{
  "d_model": 192,
  "d_expert": 288,
  "activation": "relu",
  "router_score": "softmax",
  "routed_scale": 10.7,
  "init_std_router": 0.00917,
  "n_kv_head": 1,
  "attn_scale": 0.125,
  "init": "normal",
  "init_std_qkv": 0.0263,
  "beta1": 0.95,
  "warmup_steps": 200,
  "seq_len": 512
}
Below are experts of layer 5 (counted from 0) of a mixture-of-experts language model. Rows are named router (the router's row for the expert), up (a neuron's input weights, with its number), down (a neuron's output weights, with its number) and show model dimensions 0-191. Each number is 128 + 24 x the weight over its row's rms, rounded and kept within 0 to 255. Numbers have three digits each.
After each expert's rows: a language model's description of what the expert responds to. This comes from a sample of Wikipedia text that the model never trained on.

# expert 20
router:124142150114135133172132100097130119134135121163145146104100175116129148113150149176168131140147149142160130148120135125143147111155142129094137145116088095111108129119128123131138152105128109129095168062154127148112153129061165102122071107122083108119133139102102125161096107162150080154148098187117117111111154089148163118113110106158115147099097124122137111094146133164125154109123189151098139113153130107118140133118156136107095121137115133127084120161131134113095146130125109135086185100122138100138139132115099128102130202133124121119164096124150128171117128136105108130
up1:091107095120127118153152112150141167098098105150119128123134072157110161155144118114138108097153112112146147158126145135110122124154138159137154108141181105116117155141165177106109117117100112104102130136131125148165101076123109142139100132086131115151110061150104089124094156117119120135141138108156120122158121160097148129104100098151153106125115130115141122138146150155131115116142092128170139112085105180106107114144152120157163116138128157076167150077129172109128128122137132100117162123123131167124132177158097072090121140149139147155142130100132148165109138147145078141
down1:168127140146160060169104141177053117142141161123132103141164105160150135121134118138148125093114137089127123138122106116145132115148126138126119106138118139150133145128143112094121135167153109104146140131109172134110098134083128136139147106142089152099147129088168132066141155112154074119110139128160097110114147140116088098153132143151103124135177113089146133139109097143150129128088144132109159143124122151081113069156211137160106116120152122171136130092099119149162125117116154119112108117127111102131126126152116097107142122158139154123101105099137105126100156124147121116
Pronouns and career words. Object pronouns like it, him, them, this, and "career" or "season" in biography headings such as Playing career, Racing career.

# expert 26
router:116100137144117121144086115107070128152140159086122143114089124088157139149084135102125176142123154126131156128161088127154125123143097110103084123139143135145105126148123120114138097146135133148132165109157143171152158137099095122107156167127160109112114123140099147091155096111158142119128124090091114120127106087106129079115125162124141098110066109118132141080148161100145111101102137133088129121126120117135149145142123164133179141141164135127168167106105143156089139165152081149159125131140099137126156113111134081137133098169073108145149128149119157110131152134125124091
up1:135141146143148126130116110114177090127124117126144114108121156121127055147095108131117114104135129131106182169176137126151132107124089165135138119095130172127125148143132126115128157110106154099127109214139138127145146145150117126115148134141130166135145109123110125118152114139135125124114125086165118131112081107157082158101120085107097134147096175111159098159136111120131141132104100107108121157121145133125128122146154127132149115150088110168145132074141120140154149112140197108117110098111137129110182143108130077076189151123119148156121126096123146176142124114104144138
down1:106128115112171142149098114113112168155181113121121058106126072147109125117173141101162119124111116164111140131137105138135138126146140150153107170135172134122153129108126139187152107150130085132099095109119122112110145138124128133085088149140112093152101132117094109108162140118113128056133144165160141111151130151129126150140137126157171118130119155132138173091111155117119124130102146125098119107151081103105101152171103080074119121126134127155169102116128102120150124128174121153127126136111108097107128150092177137098127135092118157152126095114150131095123103111130126149
Colons and sign punctuation. Colons before quotes, lists and times (14:00, 4:32), plus sentence-final periods, dashes and plus/minus signs in tables.

# expert 37
router:109128134121177155077153089135124138161146133131125130101130152140153095156141119108162109167132157095114154162138167123158140151138129108135158094100152089124152137141120127092177108114108089130108158109123164172107117153155136116093167103134131094144130102136128129174118129152123151107157138116122164143120163133105123116159107150139092125142150131169155154076126137126125133143132146136067127127112127116145092138146137116113149103167096071153179078144128189152130118137111121075127084101146104109125099171164122127172116116141119115125107144114120132111125117165120104109
up0:082119142186085140077127171140134144071128114115121134127138134153094102154163120159112124171139141152133141086078178087135142099110079112109094128141168115090122197116120101133124115132147113138100133112107133130139124104116120117153154136132118127124111108116131130113106129117129088140140124135130155127132114165141093148145122135076141131095145156089140148156173124156172071109128148168099128144117153201150128105132133164132111092158145141124134120109157126105154155121153105191118125112152141124166095102106118137145140120093146119119140123145139115137126171111133147125
down0:152118135189116112160143154144109095129130115138091141156142147133147117143108138137102125129124168150106115103130153149103117111121104076157136146104110124129151116157081114089138157162115150124084132131131127126121117168118152140093119123113124114103094141148162122116127139187153148098153124093166136153138121094126143127107171140135135111134128141109119170145088098142122108144104123101152125081113165149107119141158120127120131126104190139137169137165117133094122111098154084159098114192124173126078132126115121097158116158093092151135163127135160107118128158091181111085
Numbers in parentheses. Digits, years and words inside parentheses after dates or measures, such as (age 87), (10 m), (2016), born, and table stat cells.

# expert 42
router:127125076158097136107104121156108132109130144110115115136148161100135175135153131124117099100095106113146118123145118124101124098131139147092130127145129145168079137090151191156092141129138166117125144104136104133145094145108114088143144147119117119121146156185175132116142162145181150136119141113125110119086164142107143116155142151134132136113107086108124107161074131135142139111166146136150148120144101148155121131137107113093131175126062159130159082138091131119071117159134094083121170134115116147120151162146141155107137165112142093149132105097127120122146187117120122140
up1:137108153167128123129118126092122122122156162101115111110166150111142138085128131139141119111143128141169099114107184114110169137169159112125142130155146134091138121164154103108158107164090144146140147125130093155111139131161099146081128103118119176131134110136115116144098095096138120179169103118118141138081132165149133104149117135145116151088128155145151082155136129162133112174100111138160112109143138136123101141143127116149140106104120139092110132159130180110142114135132155145102108170116129141160146171131135123103188124131138174117101142133075216161111137129126137119
down1:158155127139160097155147159136137119098106077164157118133101113121097104136121133104121169144140138146142143107128124147194168062127117129168130115106149109133101128090172154074168145166134106128129102118147104167108112142078130125081136163097124131137110136098145129126121161124166128166096141105182150125137158112102147097139120119145123136107110148113081112163135109137078182147126104104137125126148154124132125108160134122146150124115090159140106138117159088165100091144135128114131122117128112123158139117163122120085154123167154143100154129073123128123139109160149119127
Table cell separators. Pipe characters separating cells in Wikipedia tables, especially at row starts and between names, places and numbers.

# expert 28
router:066157096106143145136133120158177113131113118107118134124130144129175154130136117139122178116097167104116134147074138135122138126149123089154115159127094107154110141161111102154127119121114131114197166144129101086103122121154171150144122093083107112139119130131131158131136085143154118071107138104143160115051105140144124160120154142129110150111187124172125150119155138110126103097127122103161143133130125171118146151124107151103136135105142111167122128119155118147126082099122150094141109164115108140180146117110123139115093111109096089125140136104123157129101099115119149087
up0:157143148122115149156137175104145137130102170132112147138129108091150118109164092171079099087150126113111121145129103107108154176095131140140124108117106105140103137099107127174065127086149188147107136136152087193113142106107120122116135098111115159109101155147148095146139112148134126098124128103057140134105118135172137121132086145143123107104126094109123160160151121135143136117114182101146137087149131154142137110166115101130099128150126144126154150125176104145140144118169128104144135166098131123111152142137170118145138123110108156167160124101133141148091110114116145112
down0:154104123098134085115142171123134125167120084112145142129128119115113122151124130153117142171147133141126089115143130115128164118137129196084130131147151147070174092133127114103142127125152077133098106121146091165132092166149122127094173127094098163096126161131120099135139127113084111085117116122108112128120140108106144125121111159146108103133121132111093137080161131103137111088116139144137092133109121152145174136124159144127136136109129118150113117117164108129160146152112097114142149104107182122134087140114119110144120127158184122092115132074118168120109108157051119115
Mid-word letter fragments. Short word-initial or mid-word letter pieces of split words, such as Ex-pl-osions, diagn-oses, co-h-ort, usually before suffixes like -ate or -ed.

# expert 25
router:110137170171147157110134143120091125137133146149105146122088147132121109154142132098147136162133091125163149126128093173162103144094146131150098100117129173099118158120128138149119126107119148121123118126121155172122136109094109126081111109130155092129152113134160118108144152155113096145101114131143144167083119150161082118133122145145108144107114165128129131082088085126129136139116128124084163113131118111098114141126101131177164130128155150132110071138114116115152137107111099173122133096126119129140104126070120108137138192103165123100091153111111174144125159172078085107
up1:138133126154125148066131141130111135114128112089145120123161093108171178121121101159076069149161150109079148149142142134151153149126107165130157141161163155110121117152152121115155092154141173134135088115184124123133108144133132167116105150164157164175115142145098130123144095126172109125148149118113108130118130107135113126144114142171138100143144132150149127151119131115124188081094107119129151132104121125116160116088095087158133143133147142114105134111093097132117089129104101112154146113129134112153125131107158141113171112147129138166105174104110132134089149166143150085
down1:094089145126122147147114106151108126163061115130128142156083182073169129102171108135140114112120145142121126121111103116118125095177123137141131118111154117113119175116125149119148092114124126114155163123127136149155148105086144125150119133147122117170134117127110121131131100121142127146127121159147089134122128094175105094106172107138155145144117136130130115144126107111148141120133125179102094127146123143130114179135126141165112133134116130117101107169076128129186135141108128133125112150155125108128134127102145134106083198155099146069154154129211140107161129080132116140
Sports scores and leagues. Digits in scores, youth age groups and dates, plus League, Cup, FC in sports results: 26–6, Under-19, FIFA.

# expert 31
router:145115151103128113154087098178109156122137114075137143109129127152087078087182157123159129150139127076152139120156110162126150126118089130144150117128127160106174120099088100174108086135134112147099126136131139187158144137171152092132156140142153124099144125149083093152099118118125151128159116124077117127115155110128120125109109125124113118148115195094111129141105156126121153092131182152154089147136134119100154149120106094138124095134121115099176128144096097123151156141110128123151121159159132137144123113178157088123113112124103134116141112113127115104104117106101137128
up1:109124121134163081108079126080151117158112120114108169122153150132137137133138146138151179112119146063108133135138147142117143102135105114122104153153141104121092118123156082158071116125116146075134110128147117132152128132138122125154110146108125141181140121121151110141137120127114110137110104166155134121112117137140127115140128150123131140139116132128105135156130153080128120131090125125150138122143135140130108120112150112141120054120142137130139106123118140105139174089151126123125106119161161156143067145141122162211137127122097152135033114118077093090098078130105142120
down1:128113136108098098101126124158144096131124149116092112129124118116123081119149151155136078160103098139122136140092170105129150123177107130105104163173132090140089126140071080130115137132150105153165138126165125128167147153107121117131119150143159122144142119102107126128126172135115121097137139119125136138102123117158104115171103157122086167172129077105136110138122127142091098134118097118123148153096084114145102096083118134148158152137100169162151105113083118167130145173150118128141128119118100133129086151077208113152130122133125118124133140112106118160127122105129079123
Function words in biographies. "of", "a", "from", "The" and "'s" in biographical career text, like master of theology, part of, earned a total of, Juris Doctor from.

# expert 9
router:141138153116124094145154156092141170111110151131192132119127176133088160123114123166156159068090119157085118109103108127136147132117182136136132082120099136124140114152096133099087115110097124128145093134157152094131124103068166139113093100131135120119097153146125117132127173127133106156159119125178174106129107155148120144128099097126142104130109089117117113163082155122130109106095115074142130137141146150104150137150148146127145074102138159112101140137150121115141129127136134126139141085127122144146122120127108158130143127134147106156153152089166089130172085145158146126
up0:091126109097117118118165100159156097112112135118115111124155129142095106125099095172146105142136142120145128116153136107114116147109130118111153141094183147127138095142142162122093184149159109154099112130158114114148112121186148155108124111121125112128104133113091123134104123164124112108103121112164118100088138139138145124138135163135112102146125138114131127139119163140145123111165111143144094179126153161152124189108096119143140147109066077143101166128077134102086128105110186170137151101136128098147136133116103182093105113167087129146134112131088113126089109097138149118
down0:128149129110088118188133120171161119159104133101111144140148128122110154129137127140089124104100112129092172111122098130105137132144133120127173129159117194128128121117113125091125141125127114117119154138128143149117152119193122121137134120114113093099129148115132123086171149132127153095143073124127152147131140099139114157154126137082122091154152124184138089127145133101149095116112121113123132114143171122083137156058142120118107109138133162130128108117172109132107123130109105122139112157157112107092104153158154097143141112061159165099134118096083136122158109124133054130
Plural noun endings. Plural nouns and plural suffixes like s, es, ations, ers, as in members, forces, students, bands, codes.

# expert 30
router:127134098132140161126134082116136105168139172130109106129133150134127141135130092121116165163115100099093139167134086180161091129162108141096089116113121102143146150111140129059197097129129111114104137137135163105136157130126123116136145155114074109091146130125132106099153101149143126097153136106105075165135078131135129130121134157128090129111154151147157147140143148102150112171105109136087142152105122118172160171127112143133112134130133150120148151136115133145163118166119092172092143128151116136124140075140127152161084127138154091123136165138152094151113133103109107119
up1:133101131133122127094145155111101149165147096194114111154141155091103172143116125102098130102148126139159145137118131133096086155118145152105144124130100119135134140148115131100067165122118158127114129113118144126114160108102096099134118128133166140117129149188131146129143139101141126110121132158136255113124109114165083131141102078138163094158147115134159098149102118117154106170142124123151123148103145141141113119101111159160139124106153143089106167145139117113117116154124108148121134125141130130121123174111124150148122112163120128120141150120106091136139142141126146137
down1:101112155105123109120100210139127155136115141131142116119152121125132153116102086136112137176147117151161133112155111145108138067066107120148195112104111084093118148150075161099144118132123123113136124092108125096178158111165159143158113111136131082106109129103118131130131122149182165068119103117112143148144127119146143118139115089148135074149105146108147129136137122158129100115150089131086138142108093139120164142100137139146124138110123090138151121150142181113108144126116128175141120186130126135150119129155141130120121091108131165144168139109141120138138120147128142130
Opening quotation marks. Opening quote marks starting quoted song titles, reviews or speech, such as "What I Want"; also some table-cell starts.

# expert 44
router:177120162164111142115153134095139122100125132159126133162189124129155095122145128102104095177116122123128144153096116100122144123144159169180123115142100109119115121135103114094122122114103184127111148108154121115134113083158132111109073080164124111136124177050100153150144141165121092108120157169156120147144116108116127132139138140154162094114156082100115124178167140134137108141173134158141153137153123137091116131115136132112098166129105114132129141094152121111153105113084118103118106138122162138149172099104125134163139136126102153115109130083119125125112103108142111122
up1:061163120130135119124118119140143158128110120135141117112113119090099141118168117133139133110151087095180026113137134112139086160121134111135131114131122159149154142085131120133149133130141131118118123137090152122093139132138100104104131114106108110130170152154096127151112128118144130161135128119088122148125121108113109122151105150120162125168122135118139148139127120139121135124103140125123150104062160148129134069103091083117145161150149129160134133125163136108135142134108149082146118080090143132117144082134117120120180084147100132102099129072157182105160145177144117133
down1:098116133082120089134099116146136134119139096156117097164143097140169106138188113118122109141098137129143128091127121113137104108088169145161076136135177106134125118131168132154099128140130136073122175145128122108135121136140114137132118111136108162148134137094129112090113103150136156061162101132132150107102094137107112078102125146154144154145114127130169109118132128157156137121162151135144127130088160146172175141140099133102127149169176133119097155141132120180134102100117131087128133107139108126139121112172145114100145131130096116121096097111120124082136149153102095188
Line breaks in lists. Line breaks ending items in infoboxes, taxonomy boxes and bulleted lists, before "- Order:", "- Suborder:" or section headers.

# expert 43
router:145113168102142112137095135103102115134139123133146121154154131137072139136157153100094161133181128077130112164115102129117169088135141148110101186142115142142140082111123100122132119134103140146126114135105128132107137135082135146130104132102108122127136124117093163115117142120107123170146126141091128119171156145137160103116123120162125148164140173167100073128132180151141126102171143115160119152155129140170141107149167152140106157166123134120160150113097082109061142091099116142101173093158176113119139145148159111127117128129127140154094121165098151127135133128105114149
up1:129113117150116159116130117122182144153108110160125108162148118129110133124140144126130148123133122164118053131095138124147090111121151168124166097138102169127139118116122112173123129131124093156126153124129131152159162102162163109135099105112125163138133120086142143127130136113110140117168172152154142172128121117111121114077136114101098138148137134130179115125129111130114067141087147129175136123145113155141127139091118156113106157148170074127130161126121123102164154114125106127105079167140096111089157124117113144098108108142138113163113114151098201137136117087094121179
down1:111151100095140137109078150138123134129154100107147105081143156146181109096121099128106148110128120147106170141169120201096077112171122084128112112129131104141124120097096108129091147120140132103088116165093132150075102152091132150138158133130154107117141111149142146160110101117152127124094142070105126122139138119120106157119154133111140115131101073100135137141155129122128122124166078093117110114115142147120148127162103168106135098109108143097130116128086153131077120147109122116134137115107140153134129131146140122118112173130109164113130170091147074121117109177120123106
Determiners before nouns. Articles and possessive determiners after prepositions in prose, chiefly the, also a, his, their, its.

# expert 23
router:110094112093085119127139148083122138124154116110149129093142150111119189130151109158094149089141135122149117123095136079144136134116164159110115120155125159074130135120085143140128130117104099126119167163144136122091145127082148131143119121111160149161116102120165096143060133124126134144125097174127153105144110114118155120159156107136122108133131111142124163127149144169091092124154112143117113119138131111142134153116116129065161089136143093148128148105126083112134132112116152107128130120101122092139128124106126110096131132127124110184140112135127103174208096109140192151
up0:146160173095155102130140134126141117123107158122123117116148110139118163111114151166071102171177123119114100127150117058143122138117107120095097148125139147104127170118104103151095091183096137178119134119133130127083126135104120129096111155139131120146144128098147149130129118092115174144132122161084096087168125126132131138180119140093121149100107212047147119150141114149128122109174128132139124130155141105095090106155101138129074137116134120118169139104124125135158109155114128135105112113100125144097129135146120105139137148114141163128139126167117131133124126133098119109
down0:124152172093126141122101153127125100122163136173113140168134137129182162148136100154120133091168136155085135121107079148118106146141125133170103123161141117150109177139156127119151104126136145113104145149134132098139143127153089113153122100106144154152149147125152132148096137123116113144137135107124125128174105173105139123124115149171160138125144138174120090094128123159129121145109113103153103131129139118132137093175143131114175104112138126120146111119105055142118127137131126150136122170120113151088184100139140107100115120203136149091159124068143176101127134179120119140
Passive participles after be. Past participles and similar words after was/is/also, such as known as, served in, located in, used, built, and "as well as".

# expert 32
router:138145114170112135097128114166143131135161126124155165100123112156127099109102114128113080156092135148099139104126153128099104144124119143166160104103137067083112170137147095154134091122126102125136142100149169158154115125179140148145143119128154130135112139089149118121143121102115155097116160138137153142165124173140133128132112190170087138119073146081129119134100129151136144160121089149081160123134129100095089133124078113161118153114150148132120139119125126165134134174163114145135127143120111156130134154125099082177104107099156103112159167157117140095153132132124125126
up0:094132105130102147128161144138153138113149149140140139136114096135110112129143158119135085147141175138102089127139133142167090105092111111104178097128124108116126076107153151187111130105151124103165125131131137182137138144119131101137141120107102149137067117125142076137063106120175137137137145151168138165158138099126110186093101124148118133136132108120123130133090159090138125085121152127186168148069111114131101154124116122164114078127137152115153147111154108110134091166130154116143130136115124124134091112159124098171114126148124132107132130141164116114104131130132103166
down0:136131105091125126106143155124159106127071121107110135110146134112105120140127092148132162096158144086140163118098097128130165142134120125145065115138101170098139142179139149068115126146112175097064117122109140118165108134103145100139100121147131079122146099110111164113163110172140135137153113108132101138111103112127107134126135118110136077110119114125097146139103096111123109170171181121120083123142098157109164105094088132130140127126125143115148139163145139138114167070155088111138075116102110117138153106131119119133178128123133136135129087141119119133118083117145115128
First names, name starts. Given names and first name pieces in lists and tables, and saint names in places, such as John, Michael, St Peter's, George Simion.

# expert 34
router:174111121160154095119126094110088150083122142143157119148154098120128132131123134128159076123139159103125125136155106119175104099139097136146107175157116174119156054158121109126119057133102113116127119118139134152100169150070147156143146153099124151148110124122148110143135103160138105131130152152139144141142103122123110117116145148159149146152136106141114139128125180134115126124153147158194173150139089104134144151134172159143101146160093143127153122104103153089130113169095118125140136155144117123139145134110114109136116148152118151077143147149092115108101097139161102134
up1:140086148138124152139109104127113145166143140124113109098124095190101125080119123126107121164137162098133103094128127142104131138156137101129155103129184143151136115126132130183091187066143152146128127136121132104106122122116184112136116154171125123144115114147072107145117094126158138129124106157132161131138063110105144165193143136173105114087111127118077123133107134137128153176104132107116134140169147095130119132128104120118092127149107122090102143105162171109138119088110155130132126140129164123126144122150090122083104142115143095114140141121129139148136101112116161156
down1:093148115153146155098124118112103122143066161135129145116136120134173126129149123131121125163142166093127118078127140111116110090140108135141119127137099118120109111126155145118148092139167149105131141148121163128127085163095122109124124151134095143120111103116080124142087110114107152107113104137146117070152110113131174124132125127162146157149145111141089090140117142143098121152122103083115061147110112096130145149127159146120147159095139117156163132095129089126164154139122145148089143092126158178195136131142146107140175120088129145116096176116101108111112107149117080160
Colons in infobox fields. Colons after field labels in lists and infoboxes, like Intercommunality:, Phylum:, Directed by:, also closing parentheses and semicolons.

# expert 19
router:124089118126154103113158115140131120153142111128112146143122132120162107110148091128128112120109123034098188128112155103139115107120136109166153081134094103130180151143107132080179129093115128086121065138113141124135140150125176139155132132101113133138120120117134170126096083129135096095133167138147131101068112146134117148157165146103132154121113137098143155118148150132119129158147137147134104148120159103102087133160090141146139123140162120158134121128144107100114149143113137154117150127115112134138142097164093136137091120180118104117154173127101137093084135138163138151
up0:097157111102090103150102105128123122109079148153147097101124117114093140122102149099098151121123173160138155107081168118119114139002109138119129083148110097121142099167162149087130136113141139122151134134129117154134131117117161133114109138115136140158103132137149114138095138092102135130200118119095179074119147163100132119112133114072098143121119122088114156155136105133127124150125099159139146125091139093122117135136141139141142149148120091127113105138121113128112148105140084102106136134084093119137120146128122128119152117117134118107090119149129130143136104169114137108
down0:154076127121154117082151156148153154134172128109119201143159146149124133126104140109117109138146090136137147136132140109107179125132108148117081111134115145127132104073122106124127130167183132091129142119128158151157125083125145104112080120127141074100113097118096124108125122147110129108161088116165160143137106137172117101144146129130135127156152152167116095146172143112145153134128153113065095111152144158124114135145081141146132134135099124112131121197094134126142107108129112124109156103183147113115127071149101117131109098130112149134126125119106111125119118124128177150
Coordinate and measurement digits. Digit pieces and symbols inside geographic coordinates (degrees, minutes, N/W, decimal degrees), percentages, unit abbreviations and numeric tables.

# expert 40
router:146139159160160120133113139129086114150117137154174121110168119154134126093162122113078098117146129123136101141098140130112133102148103134157147103120151197141140109095133110182124119102147159106128118135111146157123144118147134142115097124110126112157168187154123148133080139132111117159130109105074123131161120132111129125107137128107163142103127095140134089117130122101104146089112154124161084117139116118136165116137096079063146174111149091098144145144111109081140129161132152146139122098119146147122123107150138158090177124102122157122151143146162114135106113144169178167
up0:117105116146097130143131116155134126080123133101099127137127123123151145163140099133122135110121126161096131093168143090137109117117129115102100132148151074126145112109163117070153143137155115112137133124154118145214151153139082110134125116134157144089127124158103134138112159119101158143086106121110154155107133140117114097155164118145128116099077145154102130131122157152131149090113164164127121176104113144170129153105107177146126084146090131147127131152175163129107122145128140187126114176082089152130119085130127140109125080141089122143132144119116123114102136123153167111
down0:083123139131107114155098124129133110175111079135160125137124140096148115154111101155143119125151138129117081112102131170124131138153144120123105178152177084153119166135151135096127141143136117093131097115147130145144150124129114111127118096099137119118140115145154089093148158134138114139156143089115109070143117099117095146164082162140137161087079118115123183135168140118080157118102127142098117174121129143161127120153090152107172089147134133165119128127168138173154120091134123165114079134097099149118146108136137133094157115154128136090106090120148158143133117117138151112
Prepositions and have-verbs. Mid-sentence prepositions (in, with, on, into, from) and forms of have (had, has, have), like divided into, had to, there have been.

# expert 27
router:117150098107111140125151141134133081135118084118142115127135131176153102154157129103140152137118123114111144132100114134143140131135137095136136128147145100133137169173109128109106138092153128166132122104165154094108089111186137109175120172123141134084121138112131124125138087130120091085121184100139100127143109122094054121167126118114102100116151105071127144135089092127127116163109104123115137138136147108140160131137126123169139142106139150165117120141141122154150122112170127114150110133144114144134142130066027119170112120119192141123142116125114111110122129139144107146
up1:135097124103151101160112125112090110105090137135127122136107128152153121151126161145134104154137088062122141094088106099134132121103098128110112084101112152123091125137116106132096144165111133104169140101183156109164120095094140123124131114125125135125149125117113124168128186120107112132151133129153168169099139142135079159148118131122157112105086132092145083093099103129096145154155105166099149169134140129145148150106136188131124168107133176091097114125180165134140114102122136116153131116137127128141124147135103143148138174105133129112148092094156157147120127076138124131
down1:161094102120126087182095128111125124121177103124139123084111151124095115087115109099152085159158164046120210132177127142148138153128126113122151118163113115130105121149113127139111125157170145140105141119140164154136078098095105096129169119115113129111145126178117136179094180159121143149161167124108107115144099122112120137148086128127095142133133101122138145131124112122121135119144123185166119114153131160121147122152108158077125103160171114116147137110122153112150111115145121149139164107133122152143099115136129154124130118131121118149131134131140088138142091145129134151
Mid-word pieces of terms. Inner pieces of common nouns, organization and place names, like Cinem-at-heque, Entreprene-ur-ial, turbop-rop, Function-al, Tr-olley.

# expert 35
router:129109125113102119141135139102151129139139135149153144109119144175122153128163087141144137097103126136115143143093122124156124096133137152106111165148138159113140114154142130094153124154121093145132102138140104116113116118124151155097147110133180152147132092091096095109125187114123116134139128132160128116101085121117110125102122120128108125123137103146110147148113110113093123110127128121115074137142161137114177131122205133140098111116144135136057165139149119124146128080111149156080151082124122042111109141166152161128145127191169124105107159118141106168117084131158127117
up1:146117142123163136142143125102120143108042135128152125125150059119104114074127107125142122098129140127114153112130112087180139173189137131109117126134146103150143141133116187123128173136136153149120097156140132121128086128142109134090087111120116068097124142143117094177139123145167130148158106149126098131088159163121124125105145145146146148103143140121151133116143158135150130107085141146137190141119112176146139141166144124133181121137156143148125146137143127118133123122128108121128113112145149181064127118129172128134154095146118121155127129146168088144139139134112105149
down1:110120129138131181165121157159138115120134093149132110091111127181135134139144080163116107114154148112106118124127138129114126112115107105142140083151161119125094171156177107156162147100139104149155146139109158132117106149139168153111111126129176106137117120130127109105155125119144185135162111166103131097141148145097130127130154152100140083135103131152122124092157142140114124055135179112106113143088158134145134119140169112108181156104105145119092110124154122093133138084123112142097149105149140118171124148144135104155173101139114078158139122118131078142143171120137125158
Generic head nouns. Common nouns right after an article or possessive, like part, one, role, member, place, feature, often followed by of.

# expert 2
router:116159067152151159101142101119136127135161109112131142093113128168125117081087130078133099166131122130104127148122104137140146110139096084150132144145084140071123134129174133111146100104169104140136137146115137152139123163135189159109136120124151154102086117092146135123072136101130128133150121158145107171148105136154168112143132136162158156129134103117130149154105126113135123111131103116126128118129106076165128134122085120164086107093172108132166130090105101141131176161167132144172128161070156153119128156138089129109115103123110140111127150112103104113121121122124126124
up0:077111121174137125099104127116128119162135140145106101118119167148148133093118149125167099142123125149153122114123106124134129132122142123087111125157128161102125133125116149139090138167124151084158115155165138181141170152168108127136122121112133086119165112119130111142139149151146117127117128157152131145123109126103143127103144104112173148160127105083141133156071085187134116090135164141126126106092111098120114151102155078103141135108125152145116098122098137115152089112134166137152183092152144111134154150152138149128143175099172115090122147125115159064124182108104112126
down0:114167102143107110114087125139110101129100123150161123134108118144097189138081130161104147131134108107064127149139128148155095097120151100118119123151195091170089132121143116136137114111112108092105131094098111134072104097136139121116147128127147157124076152136132123134155148127159142100155137152128152141157146122146074143146117138085098140128122134149107141127162096060091157119133138121124124144140128151131131130132129166156183121124111109119170108159122103135123142128102148168122151136115129141121127112118120091126160151115124152160178123140063099135133123118102141185
Agent "by" and connectives. Mostly "by" marking an author, creator or agent after participles (written by, directed by), plus after, when, against, via, before.

# expert 38
router:120141101159098154123165123137133181099127131090136153098089136161125137125094173140132125129112141141119166126110102131168145178132188087111128112139132129098116097174112133131111110112116125149113096127121160148144112081091142092090118119143133094103111141147107108139126146157095162128144104102169105129096130107115131139134128144174081113109103109137127146164105153132167136084076145171140137123139192110101128144142162126158147098139102138142086123144133103121168168138124103139116157107109111115129105079121080091157113111138142156141150140138153114141136125159131117085
up0:119172142123090172131146133108118128123127101131154121135162095115129113159139133147104118117147154109149135139143166137092154132163099154135161111119088154139105120071145131125098153147140144137096082165150116137114085133097143113110129132119132140107106145119100174115139107179188151094132143140145148129137143137136113087090125133110155084120140172196136146121146124159100140152157166107152135151109094154088144142122109105125093115141126110165091120096131154102105086139118173129122172145123114103121118103131126121168134174117114129137190122116156109122114142114122115190
down0:140106098121137134137121119153114159132132146076178114122100122142126110119136159140161181149155139158095128148160072116134125112132138124097157136135163093129131121127138105156133100100135099095152174118076113150116159132141157128148145115130087192145149119129122147054127132152140129116138154157118132149170112100139139126120129115130166138146176116162146106155148132100107119120107159130141121094177126098100151114094105077130115123113151138108163092130111131153130121119091105165114149106124149153146113123125155182123127156061095144131124132113109126122127077104165156153
Sports statistic nouns. Nouns for sports results and stats like record, yards, match, win, round, points, votes, often in career summaries and tables.

# expert 8
router:115124104124104120141154133119183129144116157128153155182190156113154141081105139181110149076144103134148142144128128102114132103133112108142163102130119122118104110139129114124111136129143163141128155098131134117132131101106161134106122147109100111131104191144154134121106094106089129146151105088128107113122097114063129151136187145119166089113125114166111163152153172117162093114184124132123128149126120174125148105128126142114097125176119131128067169133117075146114093140132127119107141125126139130125136135132136119124148157099077110123150152141114100144157103165129169135
up0:123103133100155159113120137111108124103168094139111166175130115144130112144145106148085134114126136079129137117111109131133061136141160134124162141128147141142160119146151140101119121130142087148103144135155163132097091116136147119118125124098106142122114164159072139129154168132104153137097118107136101141144138112124095112134109175141128128126079153145177109086106154146128132198098116119099129132111163117087140160116133147156125136156134117120117112102090166115135101113103111167139145125173161140104070096103142151075143099170161140105114141085153135135133149163123113161
down0:135157123130108103144167103118120146104133125157120111120124106134129121122171131145122106140102147127140194135104130137099161152137135144135132146175114117152130126122111158078175113143131113146179151149123123126109125159153143147153092174114082135114116173093097093146205120128143150099149095137160121107117089066118107145077145099084135135123111129165119138126119102154108113139126126165111121122169110133182106103151148103142140118111128088110123094119167139114133123135142084139150091120121102140116117176087104111168121121122148154132106161161136157095115127134090165124
Narrative verbs and particles. Past-tense verbs and adverb particles in story-like prose, such as out of, went on, said that, moved back, due to.

# expert 36
router:105171136142116152137137151189152113150128129110121149100134158093146103135091108109087138158102139130087132109134133164119136122096108139133132120116120123099118131114132150140126122154078136122171156131112130122147103087189122150129108151113103096128120135113141146161181136119141139072109151129111073130148102154159122107152162158140105117117152136122136071128145094133155155142135135182099180105115109125112128151105072127148168153120125094149116141143133156158105136136155098126152101168118107154143115098108116120143100096111178106096125123177112150094152097131109081136
up1:154121154127130136127178155098098078130114130136090112120113099126097103098091160082103122070134079115144159116150108158154144145130151131138139157108167164131154157141106147128145123188131112119136139099116163156188150133120154145114152138124114142175113128154152129147164116088154134114071145127155132156152166159133122111127114096105124166133129138114139113108147159143106122104096128138101181085155160127134134172144114140118139147126147095074114127113139128179116134121126124117156133113110100127140163120148159153087117124171130119128085122114161144127099135171134164132
down1:144159118105116115083129168139151123117096127128129118133129095102106127131174098129118158149117140124142093105092086149118148129158108121127098117139133117159097183128105124125128144123128113098132129152142103149146139136097068135108112151162071104173127094142134123151096098106118114114179182137100133127194124125109095128143137099115127133094152101087127132136146126119104148138163179123145137136147135138098115142115124125102135135085168179113139131142057145145172125104136126120123119148116094125121126106132115120112097124082127088106119137106142206130149159167100118145
Surname first pieces. First capital letter or opening piece of a surname right after a given name, such as Greg B-iffle, Joe Sch-leimer, Alan Sep-inwall.